python train.py --n_layer=12 --d_model=256 --n_experts=48 --experts_per_token=6 --d_expert=64 --d_shared_expert=0 --activation="geglu" --moe_layers=[2, 3, 4, 5, 6, 7, 8, 9, 10, 11] --router_score="softmax" --normalize_top_k=true --routed_scale=2.5 --balance_loss=0.0182 --balance_bias=false --router_z_loss=0.0001 --init_std_router=0.0206 --lr_router=0.000497 --vocab_size=32000 --norm="rmsnorm" --norm_eps=1e-06 --tie_embeddings=false --optimizer="soap_variant" --lr=0.00287 --beta1=0.95 --beta2=0.99 --grad_clip=0.5 --batch_tokens=[32768, 65536, 131072, 262144] --seq_len=1024 --train_tokens=315400000 --steps=2766 --dataset="wikipedia_en"
Below are experts of layer 3 (counted from 0) of a mixture-of-experts language model. Rows are named router (the router's row for the expert) and show model dimensions 0-255. Each number is 128 + 24 x the weight over its row's rms, rounded and kept within 0 to 255. Numbers have three digits each.
After each expert's rows: a language model's description of what the expert responds to. This comes from a sample of Wikipedia text that the model never trained on.

# expert 22
router:140102134123111119146116139123132100161087169122102118153132126155111090086130103100140125148097129116104108145140139151136124150128132111155102108159108144108122099122094079080116092143104093121110140126151126104144123080162101124136106155187145098126114139111104139133117155144128182121136144116152136149160150136098105151117128119139154140145173117157159161155120108139148132114115165087127152155101117161098091078160142163122134079184098123145112165148152103134119147102155149168146125151104113111146164107132076136135166082137178166149108145145174124141118114133094103162115159177163133137149187122095087154099115167148143166146118145140110157108126127158163101162122134143131150145122117150135141174114122108112125097120160107122147161126113137135135140097144152
Sentence and phrase endings. Final periods, closing parentheses and quotes, heading equals signs, and line breaks that end sentences, list items or headings.

# expert 25
router:101152096127097099150110162109179106152094158089144153137104125141123106108123108092150104130111117108089112145119156166149127142139167106167125166157064166119156115143147118110096113138120117145125161115148143099144173101136124133133141118116113105081110116134152103126145151127109152113127153126137157174139162160110169152122109112098170163156129147162138155151091114162129130139145149148142140155124111143094097097128157124155117131156104138119142156147151103162113156106165156139162153161140076114156153119138118141184154091112155174141087161165146088153118107126110108131111158156139134131153142141130123137119110172103127152152093103152113160127156147159148093141139154130101145166092121142134165148099130080098127124137149132103159126144094156175140150094137144
Articles and determiners. Articles and determiners opening noun phrases, especially the, a, The at article or sentence start, plus table pipes.

# expert 0
router:117128104114111158152118156114146094140093151096112140152101139116086092100111088114150124164096101092117141146148158143141133156103144087159112117146116151122129099103118104095102103163110092149103167110141132088124151120146098128130138111161108106116120118099115109095170139139143161079147164090139146136137154171111121144122095102097155150125156148135169173150101111176104123131121158123171157169100115141093087111153141148123125086150090148145139128149172106144103151101164162151164110158091087098158158138102083141159144103139151163141102153145164110146119097109097097148109147145135147122158175113114112124101139165123112149123095125139107128112145116153140105157160140142102159156096130148150142162100121122107131110106141095152145142127108158143161126110148149
Table cells and closers. Closing punctuation and table separators: quote marks after glosses, closing parentheses, pipes ending numeric table rows, section-heading equals signs.

# expert 38
router:116101128120119110137100132130173110168084168101122141115123111117099079074124091107150131141124139097134129148105140159142120147119143127147142100135119164117113141108121063122116123137114116140128151096148110108158143115124129117118144112115141116109119137132109160144123104158107158098151113117111167156159163168113107130168095105120160129143124151150133157158118111135126109133121161093131133141104098139092102095166153118154088110134090122143134164159159090144074191112150143143175110145131128077128182115099097132123143098133186156103119172162156140148124120153090103137115122168143155166169143097103108119142135141136141141138112122158095128093140150133141124151154159111136136130118135134155154114106116104093112122143143144133173137136080164135173169110185184
Prepositions and action verbs. Prepositions and verbs following a subject in biographical or narrative prose, such as in, at, during, attend, won, served.

# expert 28
router:101124126094111133147085108111136103146067168119126164137107158159114080113103124096172114151099097104107122149144178170160149149102172108177084139177123167117144105111138085090121111154126113146153157106165116134131133131123112132135118119160140136127113161108111145142115140111145151094185106114145131135135151166122124132150100138087139130132148119136125144160119103130146087128121134100130130163124102131135113105127139119137139121157109133119114162114152109150116145105124153118180133166119080087147138120110097160122118109148169180118089136165145099137106097093115100150093123149111138142109151133121119108109143132132100161105115109132091131122142124118137117183156129168142148166104098145135143143085118113054104106146140129141164176115107129118179164111157161
Copulas after subjects. Forms of be and have after a subject noun in prose, like were, was, is, been, had, plus following words.

# expert 15
router:114135111129090117141103153137157112164102152100123123135121146145131102105097105116135138118117105121130133141138141154133147153109156139137103151142130166100160091111117078111131069150125102162098153125126137107113176121140093123138133151202158077098098103109126126154153145151093162115129135080139141138138140133130152161143124124073165124141160123123170123164108111130116115136117169096106137162112127129119075085132157158129095122125110155138136138102146114128109167108151153138146117146107111095145141126087122148151184133129145134161110149145156117163128128105073102137122125155154174134149145104137120148110105150101109140147092140172132130108191122148161127174135161116101156136115102165143125192096122097098143154127103123094136159152093136134173155114126167
Measurements and coordinates. Unit and number fragments in geographic coordinates and measurements (km, kg, °, mm), plus sports terms like Championships, medal, Cup.

# expert 47
router:130120101149072100143103139132166106131089208093119120112108125109122087071098113114166124107110135121111125149114152160142147162115139136148113142145120143120135106142111076090128107138072123134094181123151118078150169135135095138151148119141125073112115108147151128114134177143120167126138149095126162139149139175136151134115137089087149120130147141119149136172149130118116126127120147083115128161090136142097081107130142167119090096155119156127150151119145115130082164106164151156144125154108128101167154096107111165133168135125153152154096142124149115160104104139092115146083140171129145117167143101129099147105160139120101139125112124143124115115160110135144111185129131148119160135112120120148159174090125105107150123136117072134150129127120127118152134108148132
Line breaks and headings. Line breaks, == section heading markers and table dividers, plus last heading words like details, History, nominations.

# expert 19
router:113136098096077135152107161118158076162106164091102129129109155139147109123126120093144121152098116113114131155118170129141164129127148084147103139163107183118151118129110123105131131123102130136135148140165139108158198117159106148154126114120109124119104098115139158112159154137154143076158121132102159148141131152107132155140126142098189150147119110163132143161107096152130132134132162130159132137112097148112101107148143111126129078146097160130120123105154093175100128100166167137152115176145100102149153131133118174130152072131129160137091147170182105138076096113103146123127159141134152112133127120121092126126131137128092141132111090142112131111174119122111099154127160149114151160094132150144177146118122097107113150102116096140156171109110146167136134089117134
Word-initial fragments. First pieces of words split into subword tokens, often capital letters or prefixes such as ar, En, re, gar, ste, c.

# expert 12
router:142132106122114133146121146122143114200107165132127141149109137155103068108114104110172153133114145126109113148130120148149122150134171147129114109131113170134128120163106071076111119124114077157106132099150131120154135069120088119158087131164102097098106128111154128136130127112114167146162131118141148145143147121120120134134111110134154139181172130154170172153085099118142108113153167094115136173117123137118104071156142174118140122151120148126146171122134104122132157088124152152143151165107121097156156131125098138120166116153141156150088142128164126144122096122104094137124160141169173152136143126120098159103119161120107159119102126158127131130152147164141105177130111113130136116110136121159156172101083104075123132111140080141150149147084146133133148121150142
Proper-name head nouns. Final nouns of multiword organization and place names, such as City, County, Cup, Records, Street, School, Company, Creek.

# expert 21
router:116120104123098108150103174124149110163103138104140153135102155149104104106103111107161141145110109102092156130142139144165122143105154103155120152143102156099122131126121103100126094147103107151139142097162155094166149107142102133150141115161138091103116106118166117113174121166148145126157108143133154139148164164108151168119106128083149134149143124162150158149089118153087114106149148116150166153126101148113107094142152143142123119170126150104143158154160106148108155108151158142162136149110105098162142158105097135164148101119150165127100157154158094140104099098099088150094110152154154160150148092124093121107135142133118152126100110148108143097159141168129112162128171156091166141093151145160154148111107107095129118153147110102156154148094149150151158103173153
Place names and from. Country, state and city names and "from", often in tables or lists, e.g. United States, France, North, San.

# expert 40
router:086138113100110135157093150113152095158104168088138158126104129153106101089089098101129134167105131118092121154145144152162125154103150121139112133145101154129142125127127096108128096134112095143119153133148143097153155098140108120144126134164113099110130118122148148105185135140131151116148138131116154150159163159110168157104092113092157158145143150155135155168111099145113107130117150114140137158092114158098106118162168143140116107149114154161141163145158116141093154104154148138156130159120120106148148131115095138160146088103149159126094151141144108157094109094106100147101131140144157136147168146128116117085141155111104134129089088158114137105169151157165105162141165149097154170100152177152150162102097098115105109129160098094151155158101150148161161107143136
Line breaks and headers. Paragraph line breaks after sentences, first words of infobox fields and list items, like Total, Native, Coordinates, South.

# expert 8
router:136168110100127103143125149126217072125079149129130159138143113138116105115109100139192120125088089118078110126145151156161107159104152114155092148146131131106134090126100090128112077144083100126141153118138126124146170142146121132123137123134137131099118124138103136155116134159129146122184138146127126147139144172115144132124139106131134122134145160124175147147107111151122110133124142119113169169130112133119076101131148142141107097152147154146161148139142127115096149100129189137137111151135142079140170137071146187145131090122158166128100142164165116150124110130114123162083135132135133115124140129110111102118136136143111129137118100146100118078115151136153098160154143156109146123114118161154160146086120111095131132130136109130172189138104143129176147092155147
Sentence-opening function words. Auxiliaries, pronouns and adverbs in running prose, such as was, not, been, they, and -ly after sentence-initial stems like Previous, Traditional.

# expert 45
router:087120117144077120148112162125150127137115121097129164129127144136089111104113131100136127121089115084094126138127143129124112180140173091180089154164084156112152143120146102104115096167140130145137163131181115121124146114141121122130119119144109107103107113127145131092155153166158163129140140119157159160143149139104131182127113100116172156150181125178160162148114115137148105123123147091165132159121117151123118092115170141137097146157116122110146157112138086157085149100170163127163137153123129123145145138131108130159138123141168176136115165169148099152091120128099108148109123172137177114116139141138103104126116155095123125116084116128117150102183150144134088151139127132093132125082134148160148166087112116099121115131157105148133123139109139127170165123160146
Colons and naming words. Colons after infobox field labels like Starring or Genre, plus naming words such as called, named, by, quotes.

# expert 41
router:103138083111110118137098158127130112181098160089120125126108157145125101111107111094161165156116127106095123136141133149169127138119151118148125156138091146136144120136143101110132097140114090136149135105141123120136160091162102096150101117137107075084111107125150113115159175150125155104144151121125137145155173152120154169109092109117143134162157122155160151156104109132122130111151152118116135154096124154116111098171128133137096091150129182135122140110137083166105142095163140173136144159132122096173139152110104142144158114116139150135081149148166114147136109094101101127108113122144156145173149121174109100095112119081097146148109108151084150103161134166140101160125139132113170196130128156139147128103107103098117102148142103139149153151093147147163162108118149
Institutional and political adjectives. Adjectives and nouns for government, nations and public bodies, e.g. National, Constitutional, political, local, government.

# expert 18
router:123109129138077140157111149116165101139110187110135176122100158119126102108110097102145133158116132110110099135135166144135139143112143130157133117144094166110127099126101094091122108167097112127113173127142104107120161120137129130127131109161121106144127095108135133116151161153150155120139151115105157157146163189129155141132119126130176147147152138145145166154091094160126117143118158105135141166121103176090092111141163113158106107155093146156175160141158123127087137103161144135152087165123131109132139139147121119157143082126166148122093161186143086153090103092088129120087116121169158109170132124136087152136129150138119157134101098134123146104154151156154108149152165160134147148101136174153143154117129118109101105133139149102155134111097147150135120079133128
Hyphens, newlines, to. Line breaks before section headings, hyphens inside compounds like off-the-shelf, en dashes in ranges, and the word "to".

# expert 5
router:090107116108108101150105138093167119129072173093110150137117140127104095074116125132122153129115096098095098128120192178169139176089144126182088132132132138132131115140139080104125103143095095105130176125130137114163184110121121121134122124158122104105138149122133118121153148147129174107173150121116163159162182178120156147135095109114143147149142154140120168147111129120116121133113126104124126162114118156108087104144144129127120106135134131137141123140148102128105138099167153129153143135112146112135120131111133185141141100094140135134121149181138114167129117127135117148091136152147121106163149128115109129113121113123112157126069093131113135112159141149137106128144162158115130163077111179141125186093096099102120119110160118148158149150122169149160148086139132
Line breaks and quantifiers. Line breaks ending list lines, table rows or paragraphs, plus quantity words like two, other, several, such, more.

# expert 2
router:114143109135111131150098139111142107151099149081135149126110149134103109106104093112141136142102132109094137139141145153142138149113158093145095137157114143115131081149119092097111089155101101160116149135147154108146161099152118145148135102131126115089126103121124107112163134131146154117140131124158146160138145172091142133112096116083144159147150158149157161158105091167082116146129163126141129171087120155086089108150154157160102107144125136126149154158146108159113147103149162167157129152098097091154156154105097143163131091122145158167100160148155107173117119083100099139112131152145146121150166094132097120131121140097085154152099118153109149111143149147124106143127161170130159153105132144142146158100112115082101102124145101094154158146097156150167160112163143
Table cell separators. Pipe separators inside numeric table rows, especially between zeros in sports statistics tables, plus occasional Latin or species word-pieces.

# expert 26
router:144123125132092128156105156118159075128103127123138141126127156167080075107106105097131119142104103097108126126144146125148111113116152117163140122134118167118136113152100102084125124139118084136098128099164132094139147106143091143125121136158102121111082119123139148132146097108133181136154134153137164158145143141103107152142131129123163117165138107177149150152098070135100070097123161103154152137113120131082088068149135145157128132169108155146126136132166120144129150095144163168179127180130118088149153151097095127162132120136147153140125139155159104141106104119106095153121151123179173157131171134117123144117134145132116173130101137113131158106134160144122102148152126139113175118119140141160159145132112088099110116101121093118135153129105157132157151114186137
Personal name pieces. First names, surnames and their fragments in lists of people or taxon authors, such as Richard, Smith, O'Keefe, Ishaq.

# expert 16
router:110155107142104121157104137088138102144083147120138134131122140135119095072117077117143132119109117130118108131121142163135115151116201097152118127167089157105130119149140103092118093153122106161138200139146140094117159104138122121138117115129118098075128113115126122132133123122141144136155128126144140157139168155080136157134113119117169158120145158136130178184101107140109103143160146136149166181123108125083063109138171133143114118144100135119136139141151100176104154110153167157149142155128105071173160147138099129144134087114139141146094153166148124138105130121138091163137151151141135132146175114157095121123136154130109156125108128187124119137126129167152087148129147131117144149129143132143152150107135119078143115135176131125150151147102148158151159100148129
Table pipes and "the". Pipes separating numbers in sports and stats tables, semicolons in number lists, and the article "the" or "The" in prose.

# expert 1
router:115133090120098127142090146129141109173104159120158140119124117117108105116119113095139163141070145122122098141160152162154113143109149114169126162175113162135172103117083096120095114144122132170144159108178134091123154117124105100121119104152140102130108100122113162109155178137132156126136132116129157137165140151107137163127123108137149156150192172160175139123107109170133135138157148097116137150121131153121102098130150157130110128146126141139130145106167081141123166101162175117156150142097125086139141150122104150164133100135129126133094157150135105136085098120118083134091107140161134129172130155132090132141117148115115181156079104151131119092166143168155118159150168123132142130102158132140141136115138117127099134101152118113165170125097170128149166095130121
List-item dashes and separators. Hyphens starting infobox list lines, parentheses, slashes, pipes and line breaks in structured entries, e.g. "- Opened", "www".

# expert 34
router:119126085148087109154110150106139109129083143121153157120098158129096112088089106128145125131104120116118135121141125142133103128115188119144133137176082135128131111156119094105121082167122117154121180107145141097141151113119125110150138130138106104102078126120137115111105128105139175136118138131159155167152174124080114162128137111109167141128136163138122196156079111128114097157153145117134131157090108128104089101163164139130123122153102129148113114138160091159129176110172155149150139158143107095159174149124097141154138109116138162149093155166151119144086128121122100146112141147135152126140169128126107142128120150124125142116111107162138141130141139141150081162153132109100141145127144164152169165091111089078134095148153138110132145127098166164145158101170125
Row-starting pipes. Pipe separators after a row's first cell in data tables, plus table rule strings, list dashes and colons.

# expert 33
router:136147107109062124157117164122167123155099142079133123136132144164123098128113120105141109114130102091082153168124163129153144114122131095146126128134084176112123103159098129087150126128141120133129128122166149102144156116154091127128128136148117123095096111136133132131180130129149138138168144147119160180148156150118106157127134148116151113170130120181132143143093081146100099101137174129159135142108126153101097088167156151121109110148104161131132155131137118157118142094145186152191125188135114103175134146108099135145159107143123146124110150147160097151085096105120103136131155117151141161112153141118108120130145166129123162130102104119106134101139144168132113162139134139113164142108155131137187121134110089106116117120145073111130143132094156162141147092156157
Personal name starts. First pieces of personal names, often foreign, in sports lists and credits, e.g. David, Ekaterin-a, Sham-il, Pir-ani.